config.yaml
n_layer: 13
d_model: 640
n_experts: 64
experts_per_token: 4
d_expert: 128
d_shared_expert: 0
activation: "squared_relu"
moe_layers: [2, 3, 4, 5, 6, 7, 8, 9, 10, 11, 12]
router_score: "softmax"
normalize_top_k: false
routed_scale: 4.0
balance_loss: 0.000412
balance_bias: true
router_logit_norm: 1.5
init_std_router: 0.021
lr_router: 0.000367
vocab_size: 32000
norm: "rmsnorm"
norm_eps: 1e-05
tie_embeddings: false
optimizer: "muon_variant"
lr: 0.00881
beta1: 0.95
batch_tokens: [65536, 131072, 196608]
seq_len: 512
train_tokens: 1226000000
steps: 10237
dataset: "wikipedia_en"
Below are experts of layer 3 (counted from 0) of a mixture-of-experts language model. Rows are named router (the router's row for the expert) and show model dimensions 0-79. Each number is 200 + 40 x the weight over its row's rms, rounded and kept within 0 to 999.
Before each expert's rows: a language model's description of what the expert responds to. This comes from a sample of Wikipedia text that the model never trained on.

# expert 14
It responds to: Articles and determiners. Determiners like the, a, his, its after prepositions or verbs, starting a noun phrase, plus of in Species of.
router,210,211,235,183,202,130,185,198,151,167,227,240,245,164,201,259,201,206,163,224,208,204,155,185,144,169,194,199,187,209,235,165,204,227,261,236,172,140,200,198,196,226,220,122,254,242,178,187,190,165,188,234,200,206,218,184,161,137,193,236,146,165,233,202,157,241,151,238,220,142,239,154,162,209,198,251,165,201,192,167

# expert 45
It responds to: Prepositions and heading markers. The preposition "of" inside institution names and titles, like Court of Human Rights, other prepositions, and == heading markers.
router,112,225,221,142,116,180,169,231,238,174,157,221,238,204,214,199,160,201,187,275,183,181,198,144,192,187,247,216,212,242,227,169,191,205,161,206,165,164,132,222,247,223,189,208,236,212,205,218,227,190,193,248,207,170,186,153,134,219,236,273,233,158,194,149,249,239,213,173,164,193,170,220,245,157,222,216,171,229,198,210

# expert 56
It responds to: Periods ending paragraphs. Periods closing sentences before a line break, often after taxonomic, foreign or unusual words, such as footballer., months., Co..
router,185,151,157,200,231,214,165,204,281,142,116,207,173,177,226,199,209,203,247,167,185,282,158,166,178,172,188,249,152,116,164,200,182,187,209,116,223,245,196,184,221,210,156,241,230,125,226,166,147,199,163,199,223,243,264,170,179,192,228,186,164,161,169,200,201,171,175,225,199,238,215,262,202,138,181,161,153,171,131,202

# expert 38
It responds to: Foreign script and codes. Pieces of Japanese, Thai or IPA text, country codes like ITA and CZE in sports tables, and foreign name fragments.
router,177,267,151,183,207,195,224,215,309,250,159,133,169,153,216,178,163,140,199,180,166,235,189,281,189,198,142,229,226,208,188,127,175,187,179,222,229,225,208,183,156,118,197,135,200,240,201,222,164,266,214,212,234,234,190,238,227,114,168,271,294,103,267,192,207,94,227,147,129,210,161,158,293,166,196,97,206,197,143,224

# expert 15
It responds to: Main verbs after subjects. Main verbs and their word pieces right after a subject or "to" in narrative prose, such as won, wrote, tell, offers, appears.
router,121,243,266,154,207,200,224,193,196,301,212,128,194,178,176,163,253,211,168,251,193,209,171,183,216,176,215,224,285,199,205,209,161,254,186,281,211,221,163,137,174,194,210,206,164,142,165,138,206,212,148,155,185,116,216,263,191,166,217,156,155,149,166,239,178,192,207,167,185,183,191,250,190,252,184,210,205,136,194,174

# expert 27
It responds to: Words after prepositions. Gerunds, nouns and articles right after prepositions or conjunctions in prose, such as for research, before fully capturing, with the remaining.
router,199,235,165,162,198,217,235,183,180,242,141,141,177,209,130,149,282,163,193,188,268,110,216,191,186,243,204,204,234,208,176,208,208,186,242,284,203,205,173,188,259,215,215,173,169,279,157,278,144,103,168,205,200,224,287,287,119,250,153,167,200,211,277,205,120,207,170,189,251,199,243,184,220,197,188,264,183,241,181,207

# expert 62
It responds to: Prepositions and date commas. The preposition in, through or around after verbs, and day-number commas in dates like October 22, 2021.
router,167,173,167,140,272,183,133,178,198,183,216,188,217,142,191,222,127,171,156,215,225,189,241,180,175,184,220,172,199,201,193,219,183,177,282,269,208,243,184,233,254,191,185,132,217,215,161,145,169,155,257,149,203,174,226,251,201,199,186,158,245,249,148,235,176,222,178,178,188,151,242,167,184,190,211,313,197,225,208,218

# expert 7
It responds to: Clause-opening connectives. Words opening a sentence or clause after a comma or period, such as However, In, and, but, which, according, thanks.
router,228,176,248,187,150,173,135,257,187,334,149,180,193,214,221,266,255,205,192,219,176,213,121,225,182,213,184,193,209,210,116,250,146,205,223,145,234,217,187,230,218,247,171,283,204,174,257,217,156,197,211,225,195,235,293,184,167,154,169,211,181,174,143,245,149,146,201,165,121,237,200,230,297,152,197,144,270,167,251,231

# expert 17
It responds to: Paragraph-ending breaks. Line breaks and sentence-final punctuation such as ." or ). ending a prose paragraph, often before a heading or new paragraph.
router,205,153,157,180,261,157,239,181,140,111,308,291,239,230,246,190,191,171,266,184,189,185,172,237,205,143,225,253,209,212,200,163,169,188,248,222,250,200,229,213,178,229,281,179,232,248,220,103,173,195,222,180,190,146,263,260,196,183,181,188,173,207,242,142,169,272,91,237,176,199,205,162,197,149,235,194,228,243,216,183

# expert 13
It responds to: Mid-word name pieces. Word pieces inside foreign names and rare words, such as Men-shev-ik, Men-én-dez, Frey-ling-hausen, plus Japanese byte fragments and country codes like SWE, FRA.
router,183,194,198,150,187,267,178,230,192,238,242,243,142,245,208,196,224,191,207,222,215,242,227,186,167,200,206,180,249,199,191,199,242,203,169,185,157,235,206,217,197,206,155,155,162,205,173,234,199,193,134,170,214,153,209,245,195,284,242,256,285,143,247,200,191,226,227,161,229,145,244,165,186,148,196,169,130,202,105,223

# expert 37
It responds to: Month names. Month names in dates after in, on or a day number, such as In July 2011, on September 1, 24 February 2023.
router,332,161,192,213,238,236,197,208,214,224,161,106,221,185,146,120,214,180,172,212,251,126,220,186,192,217,222,180,239,170,194,287,257,158,187,215,275,231,202,175,195,233,148,183,123,238,129,223,200,198,137,275,244,161,210,188,180,247,190,144,223,192,251,183,138,216,184,209,192,202,195,216,147,234,119,233,189,253,169,259

# expert 22
It responds to: Equals signs and conjunctions. Equals signs in math formulas and wiki headings such as "a^2 + b^2 =", "= Name =", plus "and"/"or" joining list items in prose.
router,167,186,238,240,184,210,184,195,234,167,154,146,171,164,161,259,220,217,212,213,250,136,279,159,200,195,232,166,199,155,255,205,197,218,218,141,271,250,242,248,288,220,216,154,265,188,176,117,245,198,165,219,221,213,193,233,104,185,219,222,235,81,290,210,206,125,205,190,251,235,287,259,213,162,140,275,154,201,255,235

# expert 9
It responds to: Infobox field nouns. Nouns ending infobox field labels or headings, such as information, website, career, footballer, politician, often right before a colon.
router,114,239,168,242,177,227,196,201,227,162,129,191,271,177,151,282,215,182,243,237,190,217,112,185,211,247,210,230,192,202,219,287,224,166,211,100,181,189,216,256,171,194,222,199,164,235,194,259,204,266,199,209,213,294,129,174,227,199,201,216,213,180,174,220,266,264,246,160,129,270,178,198,209,217,227,204,218,166,144,152

# expert 36
It responds to: Forms of be/have. Auxiliary and copular verbs after a subject pronoun or relative, such as was, is, be, were, been, being, had, has.
router,144,245,228,224,161,240,211,227,190,252,207,174,242,156,170,215,226,220,187,187,132,173,197,149,231,205,255,175,212,218,162,196,219,124,215,226,172,260,182,213,157,165,242,248,180,118,214,198,219,117,209,192,213,209,238,187,209,131,202,209,277,178,153,255,154,169,162,244,181,232,161,222,211,243,254,216,168,164,200,217

# expert 8
It responds to: Mid-word name fragments. Middle or final pieces of names split into subwords, often foreign or unusual, such as Che-zi-k, Mo-zar-t, Pe-dr-etti.
router,315,234,205,288,266,175,233,158,199,206,301,189,232,183,251,170,142,167,247,147,201,170,250,242,230,227,166,251,243,212,225,226,252,204,188,236,222,171,238,152,181,205,264,111,203,241,223,113,204,290,244,208,178,158,212,189,227,270,156,203,163,208,207,135,189,157,199,236,259,158,209,190,169,167,205,158,246,199,183,208

# expert 63
It responds to: Nonlatin bytes and US states. Stray byte tokens inside Mongolian, Burmese, Khmer or Greek script, and place names after "the" or "in", such as York, Texas, Virginia.
router,193,189,169,218,210,233,280,188,136,179,200,157,184,223,161,150,270,215,225,209,252,171,245,195,178,195,266,203,220,223,208,188,217,212,209,249,146,188,203,239,205,147,184,231,117,186,154,198,133,234,231,189,161,253,204,216,178,245,241,153,152,244,197,147,163,270,237,195,244,176,165,178,190,218,200,207,190,266,100,205

# expert 18
It responds to: Prepositions. Prepositions starting a phrase before an article or possessive, such as in, of, to, during, despite, via, and the word piece "for" in foremast.
router,138,186,189,163,226,244,120,218,244,203,227,178,212,254,180,196,188,162,290,241,231,239,191,290,247,281,185,185,167,194,188,206,137,159,226,215,285,189,134,149,235,241,124,240,217,209,225,176,214,170,219,229,239,148,126,187,170,125,209,190,142,221,236,194,237,188,146,230,175,166,224,163,188,253,173,224,147,203,174,193

# expert 46
It responds to: Headword nouns, age. The word "age" in "(age 39)" or "coming-of-age", plus heading and label nouns such as See, History, Species, Born, part.
router,207,226,228,217,253,157,271,200,244,199,183,287,193,214,256,151,217,216,245,202,175,142,206,215,193,289,224,187,169,208,144,218,196,181,172,225,227,229,202,202,186,191,204,208,184,230,160,173,214,199,180,203,215,215,114,200,251,210,174,232,208,225,258,280,169,159,190,171,243,172,225,155,144,235,174,217,214,247,209,216

# expert 55
It responds to: Nouns after counters. Nouns after ordinals or numbers, mostly time units and places, such as years, century, months, weeks, Sixth Form, second bottom.
router,214,245,189,225,175,221,174,204,213,204,180,230,147,171,143,208,217,274,153,192,212,195,197,137,262,254,211,115,241,138,259,202,235,150,164,186,170,267,209,232,257,137,153,171,199,241,231,146,228,184,252,212,217,236,127,193,257,145,230,162,212,185,189,272,222,168,179,143,232,200,198,198,189,246,183,179,210,176,261,269

# expert 33
It responds to: Name and coordinate fragments. Mid-word pieces of proper names and coordinate parts after initials or capital letters, such as O·may, Ko·vin, 25°09′, and list commas.
router,235,133,253,191,202,182,169,184,230,174,165,185,218,284,233,203,263,189,227,195,191,216,155,139,214,178,136,217,308,270,219,189,171,189,185,156,165,203,221,264,227,222,188,154,137,263,210,182,108,185,162,212,247,144,302,169,149,231,167,164,166,300,154,170,141,161,160,205,211,146,198,194,246,130,197,146,220,217,177,266

# expert 60
It responds to: Participles and name fragments. Past participles after was or is, such as placed, used, released, ped, plus inner pieces of foreign names and taxa, and score-like results.
router,198,166,260,244,232,201,145,214,276,175,226,203,201,228,281,271,190,172,246,178,214,227,226,150,211,171,171,157,254,256,201,182,194,293,176,245,199,224,169,249,257,289,159,161,185,250,137,234,184,237,153,250,199,177,265,199,152,258,153,222,268,210,202,238,218,192,199,225,237,196,239,186,208,165,198,211,224,169,174,191

# expert 49
It responds to: Clause-ending commas. Commas ending a clause or phrase before and, but or which, plus particles of phrasal verbs like took place, went back on.
router,145,237,186,152,257,191,161,218,217,243,215,199,203,141,239,120,141,179,168,195,225,200,236,192,180,192,240,118,198,217,245,234,175,141,235,245,216,228,211,205,120,150,176,226,198,196,207,238,247,195,251,239,126,116,95,220,230,169,213,194,169,185,210,172,232,177,228,190,254,193,174,187,145,198,179,238,199,262,152,219

# expert 16
It responds to: Table pipes, score semicolons. Pipe separators between table cells and semicolon-joined numbers in sports stat rows, such as "| Apps", "0;", "1;", plus name pieces like He-ig-l.
router,158,204,185,167,150,303,193,174,225,206,170,227,203,171,186,173,254,286,148,194,194,255,164,175,147,196,229,152,220,225,242,184,207,135,184,148,108,238,167,203,212,184,148,261,206,144,218,219,174,223,159,185,254,108,196,248,230,215,273,154,203,197,175,202,135,161,252,149,262,207,143,225,176,180,239,207,184,250,213,210

# expert 20
It responds to: Sentence-ending periods. Periods ending sentences or abbreviations like D.C. and C.D., plus some commas and clause connectives such as but, since, until.
router,216,122,221,164,162,268,209,227,186,197,209,225,213,174,165,158,163,144,219,115,141,242,189,190,213,236,192,199,227,178,202,207,189,304,141,171,166,167,189,205,230,170,156,237,199,156,127,131,296,214,120,129,218,122,236,189,215,214,264,141,142,221,175,193,205,161,245,202,207,216,215,247,184,174,177,156,198,203,224,236

# expert 57
It responds to: Past participles after nouns. Past participles and suffixes following a noun in prose, such as driven by, disputed by, passed, -based, -able, -ial.
router,207,228,196,216,116,203,261,208,195,129,156,169,213,254,233,156,195,230,143,198,181,188,173,198,171,232,202,211,144,156,204,227,170,200,163,173,203,167,180,187,212,215,143,174,260,190,181,239,220,177,181,197,173,166,236,91,192,200,261,130,194,211,235,285,254,231,233,194,178,177,217,217,204,182,235,204,226,149,232,183

# expert 54
It responds to: Section-start words. First words after a line break or heading, such as During, According, Source, Area, There, plus view after History or Geography headings.
router,134,217,193,212,172,239,255,202,209,165,172,260,231,175,248,195,197,208,199,253,163,212,148,210,143,212,148,240,159,178,179,267,171,188,162,224,134,281,179,220,233,217,187,242,240,153,166,255,227,238,186,217,252,247,246,154,186,171,193,212,167,231,160,219,193,168,222,167,163,146,244,232,265,293,160,175,120,132,161,172

# expert 40
It responds to: Blank cells, foreign pieces. Blank spaces in table cells and inside foreign or non-Latin names, such as Korean or Thai text, plus mid-name pieces like Del-ia.
router,154,178,170,202,281,212,216,175,136,216,158,216,195,213,229,270,223,186,163,256,203,262,162,209,207,143,147,204,228,199,214,256,239,268,178,159,199,175,178,232,213,205,250,155,236,195,121,174,188,198,210,249,190,234,147,182,176,246,107,133,208,182,231,154,178,194,227,245,211,238,211,175,212,192,259,179,172,195,113,108

# expert 5
It responds to: Table row-start pipes. The pipe opening a new table row after a line break, as in sports results, election tables, climate and asteroid lists; also awarded, Died.
router,151,223,188,215,221,149,152,194,181,133,174,213,185,169,139,217,189,228,252,191,241,235,199,232,235,192,236,241,235,173,246,156,205,162,239,196,132,151,252,171,225,233,240,194,180,214,253,221,148,138,253,187,146,181,280,187,228,194,198,173,243,233,240,160,272,197,183,242,96,236,265,120,193,198,166,265,191,233,204,144

# expert 1
It responds to: Table cell separators. Pipe separators and line breaks in sports results tables and match lists, plus semicolons after numbers, such as "| W 107–89 |", "82nd;".
router,259,265,227,174,267,214,212,181,208,120,222,225,244,228,186,228,174,199,224,186,166,248,128,211,180,223,225,270,241,182,271,158,195,207,265,238,168,188,223,177,179,250,312,200,213,209,231,118,276,199,166,176,271,182,232,227,176,204,189,219,118,220,161,161,152,200,125,222,240,191,154,178,208,180,229,191,114,225,161,143

# expert 12
It responds to: List dashes and "was". Line-initial hyphen bullets in infobox-style lists and numbered items like 3., plus auxiliaries was, had, were after who or which.
router,221,165,220,188,226,164,185,167,152,207,137,192,169,210,191,181,202,256,222,248,173,167,143,209,213,202,293,221,205,197,154,180,192,201,178,306,222,253,230,211,189,267,186,215,229,215,248,203,194,159,173,208,260,153,256,196,199,182,128,281,144,213,142,204,158,207,182,232,167,220,185,216,226,242,289,234,174,263,189,184

# expert 51
It responds to: Name pieces and adjectives. Pieces inside foreign surnames and place names, like Me·iff·ren and Pe·ace, plus adjectives and nouns after "a" or "the", like influential, World.
router,213,278,190,245,246,229,188,219,193,209,244,195,235,215,227,202,259,209,205,211,265,140,228,256,302,217,218,165,175,214,262,191,206,215,219,249,193,205,169,255,183,194,129,230,186,175,212,147,209,171,205,238,173,179,243,172,248,207,226,238,182,278,178,175,177,225,207,187,226,155,182,149,117,253,175,176,191,285,201,142

# expert 59
It responds to: Quotes, brackets, apostrophes. Opening parentheses, quote marks and brackets before text, and apostrophes in contractions within quoted speech, like it's, that's, she'll.
router,155,231,175,192,255,151,176,193,215,199,136,182,137,228,223,179,197,157,273,208,218,197,272,203,269,218,229,171,138,226,172,203,160,233,208,178,263,188,198,217,188,227,147,266,198,186,256,176,136,123,221,233,181,150,125,210,219,177,184,229,171,182,284,228,220,195,154,222,164,259,155,182,180,195,191,221,233,163,246,269

# expert 58
It responds to: Adverbs and prepositions. The -ly adverb suffix (oddly, surely, negatively) and prepositions or conjunctions after verbs in prose, such as by, to, as, with.
router,229,179,285,173,206,207,165,211,245,296,273,167,188,164,148,267,183,255,102,244,124,180,197,179,215,155,223,227,148,225,214,223,189,148,255,214,91,214,199,179,208,105,195,250,199,153,165,232,160,214,206,201,221,169,223,316,198,169,111,190,263,218,154,184,246,254,157,199,156,182,252,194,235,136,207,186,206,216,172,244

# expert 29
It responds to: Years and numbers. Years and number pieces in lists, tables and date ranges, such as Completed: 1830, 1954–1955, vote counts and ISBN digits.
router,266,190,174,280,157,184,155,169,177,183,201,226,182,187,209,148,276,122,202,193,222,186,197,188,202,164,182,189,194,195,190,184,148,182,210,216,283,145,194,267,238,141,124,251,233,152,212,178,133,128,215,95,247,238,183,244,251,203,175,178,168,224,199,179,205,172,201,252,233,224,172,119,175,221,207,243,274,162,205,169

# expert 41
It responds to: Heading and list breaks. Line breaks right after == headings ==, list items or table rows, plus predicate words like also, able, awarded, located.
router,167,169,230,179,118,282,156,223,207,164,213,228,216,191,216,199,228,195,227,264,197,273,241,188,268,201,241,103,188,246,177,169,202,195,217,145,252,237,204,196,199,166,201,245,165,230,202,161,245,143,236,196,144,148,230,266,206,130,244,169,227,131,238,250,249,237,268,277,153,154,188,135,224,217,162,147,280,185,293,208

# expert 23
It responds to: Coordinates and scripts. Seconds values in coordinates like 28″ before N or E, plus year numbers in tables and Thai or other non-Latin byte pieces.
router,225,167,169,245,183,295,179,193,242,263,223,230,220,215,243,185,234,180,125,239,161,245,268,184,209,226,181,224,254,178,143,214,157,194,211,176,141,217,223,252,197,241,243,173,218,184,160,258,144,137,169,214,168,231,240,107,225,207,221,179,107,175,129,232,207,218,202,197,224,238,199,222,232,237,212,196,186,154,209,233

# expert 2
It responds to: Closing quotes, phrasal nouns. Closing quotation marks after song or work titles, often with comma or period, plus nouns completing verb phrases like took office, gave rise.
router,138,234,224,220,216,245,166,232,228,237,284,211,133,182,242,193,214,249,190,215,232,165,259,186,187,208,157,194,278,226,128,306,215,160,168,201,204,285,182,253,245,204,145,190,120,203,196,127,258,209,173,191,205,229,175,180,203,177,182,181,123,124,158,238,159,233,190,135,272,184,141,228,232,193,209,198,243,154,184,190

# expert 19
It responds to: Name-internal fragments. Word pieces right after an initial capital letter in proper names, such as W-aco, W-agan-tall, F-rigg, plus abbreviation dots as in U.S. and a.k.a.
router,180,203,234,222,232,179,191,208,249,156,185,114,197,229,209,232,142,186,251,188,185,235,266,122,147,208,183,227,141,240,282,167,245,225,178,229,182,224,210,187,228,230,180,216,231,173,274,191,164,190,258,212,198,212,162,203,149,114,145,225,158,149,208,224,168,96,171,185,282,230,229,225,185,262,181,204,229,222,188,146

# expert 30
It responds to: Clause openers and closing parentheses. Sentence-opening words like On, In, During, According, main verbs after a subject such as announced, joined, signed, and closing parentheses in citations or formulas.
router,156,168,213,166,226,167,234,211,199,176,178,258,155,230,221,263,194,265,196,197,203,181,112,203,199,242,174,218,119,222,189,233,189,129,236,239,153,198,218,278,202,322,76,238,133,187,272,215,167,154,234,245,192,173,234,187,142,157,253,136,203,216,142,272,174,143,203,199,199,231,190,178,182,158,134,199,169,118,207,263

# expert 47
It responds to: Occupation nouns. Occupation nouns after nationality in biographies and name lists, such as politician, footballer, actress, singer, model, plus squad positions DF, FW.
router,215,216,143,125,211,217,211,211,289,218,141,211,252,298,246,253,286,191,293,257,169,178,162,201,218,225,125,192,245,160,186,243,188,215,163,142,195,160,171,190,179,217,215,211,98,252,274,248,197,183,202,225,155,208,195,171,211,251,205,198,169,139,153,149,220,207,208,152,220,231,144,215,195,207,243,216,210,246,278,158

# expert 35
It responds to: Infobox fields, name pieces. Infobox field words like Best, Length, Height, Goals, unit m after distances, and pieces inside names like O|asi|s, G|ita.
router,171,266,167,208,225,183,188,190,196,203,223,193,237,215,172,270,267,274,165,164,202,207,238,212,253,257,160,182,197,246,157,137,117,230,244,126,199,211,234,220,231,212,214,192,130,217,290,278,179,182,178,179,108,240,117,225,258,189,221,228,177,316,122,204,250,195,212,207,250,239,182,211,205,203,181,179,211,121,236,233

# expert 34
It responds to: Field colons, table pipes. Colons after infobox field labels such as "NOC:", "Type:", "Height:", table cell pipes, and "the" starting noun phrases in prose.
router,222,202,158,200,218,176,253,165,217,136,207,237,235,201,189,264,200,229,213,165,182,224,143,242,224,219,171,231,288,195,262,143,231,219,268,216,224,152,217,173,177,276,259,193,193,227,269,226,216,166,199,202,164,170,248,243,217,179,150,273,215,202,176,198,143,198,147,221,231,158,208,220,118,197,227,172,188,234,170,165

# expert 6
It responds to: Words after "the". Adjectives and nouns right after a determiner, especially superlatives and ordinals or name parts such as first, largest, original, entire, United, University.
router,153,159,199,198,201,196,209,233,233,296,203,222,152,195,167,178,147,233,317,209,191,138,218,226,252,202,264,157,124,145,168,205,202,189,159,162,188,234,170,192,170,151,128,286,213,196,212,174,210,205,249,184,156,268,117,154,162,234,220,222,174,238,261,215,215,183,252,242,261,140,225,210,148,250,142,264,142,242,265,197

# expert 43
It responds to: Hyphens in compounds. Hyphens and slashes joining compound words and names, such as Saint-Nazaire, Pre-Columbian, radar-equipped, Semi-finals, al-Razi.
router,173,206,193,233,206,202,185,227,159,186,155,204,147,255,141,236,122,198,205,202,200,190,232,258,207,250,192,159,107,175,221,246,203,232,153,231,154,294,231,232,202,148,209,191,183,215,139,208,168,206,172,248,229,186,147,160,183,315,221,155,235,172,244,169,222,198,203,191,160,204,161,253,185,227,205,216,130,221,272,164

# expert 24
It responds to: Table and field cells. Tokens opening table cells or field values after a bar, colon or parenthesis, such as Genre, Spouse, Label, TBA, None, and name pieces in cells.
router,209,233,261,215,154,190,314,229,299,202,184,189,193,195,249,198,195,196,127,179,198,299,121,222,146,245,142,235,171,186,170,204,122,167,154,188,196,127,186,220,191,186,280,100,219,190,231,253,190,190,195,140,192,235,181,187,203,166,227,247,242,218,225,234,226,205,225,169,135,169,196,233,218,212,195,202,297,208,136,245

# expert 3
It responds to: Table markup and headings. Table separator rows and pipe cells, section-heading words like See also, History, Born, Genus, and "The only" in prose.
router,214,223,218,225,185,169,243,192,187,160,137,197,122,235,204,213,225,194,224,253,149,200,199,204,223,157,230,223,192,211,173,123,111,179,218,168,277,132,227,178,126,185,175,231,203,189,240,266,131,272,142,271,188,255,126,179,192,184,156,274,205,208,184,197,160,150,212,159,206,225,219,182,168,203,142,146,176,199,197,215

# expert 61
It responds to: Prepositions and linking dashes. Prepositions like to, for, over, via, against, plus spaced dashes and colons; also word pieces after a single capital, such as M-obb.
router,189,193,222,196,236,189,169,218,283,152,237,168,217,186,190,222,218,205,192,163,182,235,154,184,243,181,194,159,197,201,204,192,201,196,149,133,160,188,186,248,217,167,272,188,191,242,254,203,235,213,159,192,163,242,186,175,169,165,202,161,148,267,209,215,225,181,148,210,186,192,167,190,255,97,189,173,194,153,142,191

# expert 21
It responds to: Sports and election tables. Column headers and cells in results tables, such as Scorers, Votes, %, Pts, advance, zeros; also plural nouns like dollars, activities.
router,181,209,113,244,183,252,230,209,74,156,198,185,240,258,154,203,188,270,152,205,251,220,239,219,173,209,179,181,207,191,205,198,163,148,166,136,106,257,204,173,221,214,202,221,176,187,185,281,225,251,229,150,219,224,205,197,107,238,228,230,216,213,231,260,206,190,185,167,206,228,138,199,267,175,195,188,239,224,232,253

# expert 48
It responds to: Relatives and table bars. Relative pronouns and verbs after a noun phrase, such as which, who, where, including, is, plus the pipe separators between table cells.
router,176,162,200,192,181,175,211,219,196,135,188,225,148,227,116,234,193,236,178,168,143,221,226,211,164,148,235,210,257,197,240,167,161,226,218,258,167,148,238,176,156,214,182,231,266,193,197,143,263,174,180,209,236,203,268,121,173,110,269,225,280,248,228,231,213,170,172,254,267,194,158,239,229,168,200,172,151,208,221,258

# expert 39
It responds to: Name pieces and numbers. Pieces after San, Kir and similar name starts, "as well", Preceded/Succeeded by, match scores like 1–1, and small table numbers.
router,196,270,189,243,219,265,216,202,243,236,132,257,160,242,175,296,250,186,251,170,210,181,209,188,150,197,195,227,173,196,231,193,193,166,191,203,165,185,204,183,221,162,155,177,123,255,227,184,176,197,174,203,128,259,262,247,205,311,203,268,243,214,166,261,213,251,273,192,226,243,230,207,232,210,220,131,216,222,160,205

# expert 31
It responds to: Paragraph line breaks. Line breaks that end a paragraph or stand before a section heading or table, plus sentence openers like There, Many, They.
router,236,180,271,217,267,111,192,179,156,230,140,148,184,89,219,223,168,196,204,215,130,165,179,228,238,212,176,180,256,224,172,227,128,151,161,196,268,206,166,207,190,225,204,219,221,246,174,160,170,201,211,199,201,202,200,225,198,167,144,158,227,174,135,218,133,248,102,142,207,251,168,230,162,213,183,104,240,154,140,266

# expert 42
It responds to: Inner name pieces. Middle and final pieces of foreign personal and place names, especially South Asian and Arabic ones, after syllables like Ra, Ka, Ma, such as -ham, -tin, -mis.
router,152,226,186,288,143,213,109,178,231,263,185,206,225,206,270,213,164,210,157,214,182,289,173,289,192,213,178,184,187,179,222,150,195,168,152,163,201,191,199,192,187,114,228,182,244,200,189,163,241,194,228,281,247,135,170,207,244,184,177,238,182,150,201,198,228,176,245,221,186,154,135,117,186,231,216,163,231,235,151,218

# expert 53
It responds to: Proper-name final words. Second or final word of institution, team and place names, such as High School, Red Horse Racing, Mount Lemmon, Coordinates.
router,243,197,183,288,236,130,227,191,192,176,294,280,235,199,261,171,135,180,175,188,212,216,220,209,174,226,151,241,206,165,270,211,220,161,171,230,255,204,255,170,159,160,250,139,197,201,176,156,199,245,251,196,222,207,174,144,202,246,166,229,233,169,202,207,211,197,203,218,242,127,224,198,185,283,181,204,228,202,215,224

# expert 4
It responds to: Numbers in table cells. Numeric values and short tokens inside wiki tables and score lists, such as 6.4, 1–1, 50C, plus scattered word pieces like "born".
router,218,170,252,195,194,145,284,195,138,260,162,221,214,163,260,236,223,218,256,238,159,117,226,186,191,219,246,178,110,225,185,252,189,216,251,165,168,243,251,186,214,189,165,260,188,170,184,260,129,177,205,181,214,257,204,208,190,219,239,190,235,248,185,238,107,211,167,255,169,220,220,214,239,228,178,233,169,198,178,202

# expert 32
It responds to: Second parts of compounds. Heads completing multiword names or compounds, such as Award, Association, Records, system, season, and plural s endings.
router,188,166,159,215,142,192,212,238,204,170,185,201,195,212,195,193,117,182,152,226,243,188,236,182,151,217,266,162,209,187,169,202,232,168,182,109,152,223,190,208,219,197,194,186,175,194,181,221,209,247,214,182,230,210,167,141,163,200,240,196,194,140,195,139,260,170,203,142,164,264,166,245,244,201,194,184,230,163,219,217

# expert 52
It responds to: Named-entity final words. Last word of proper names for organizations and places, such as House, League, University, Records, Stadium, -ville, -nia, -yev.
router,218,115,158,232,180,222,185,212,158,208,182,203,217,223,190,139,128,153,191,215,171,167,195,175,162,217,219,192,215,165,138,221,292,192,153,100,185,256,188,235,138,179,165,190,238,166,121,237,228,261,198,216,248,259,168,131,235,259,210,168,139,178,171,198,236,222,213,190,161,217,203,248,181,302,181,283,148,229,181,163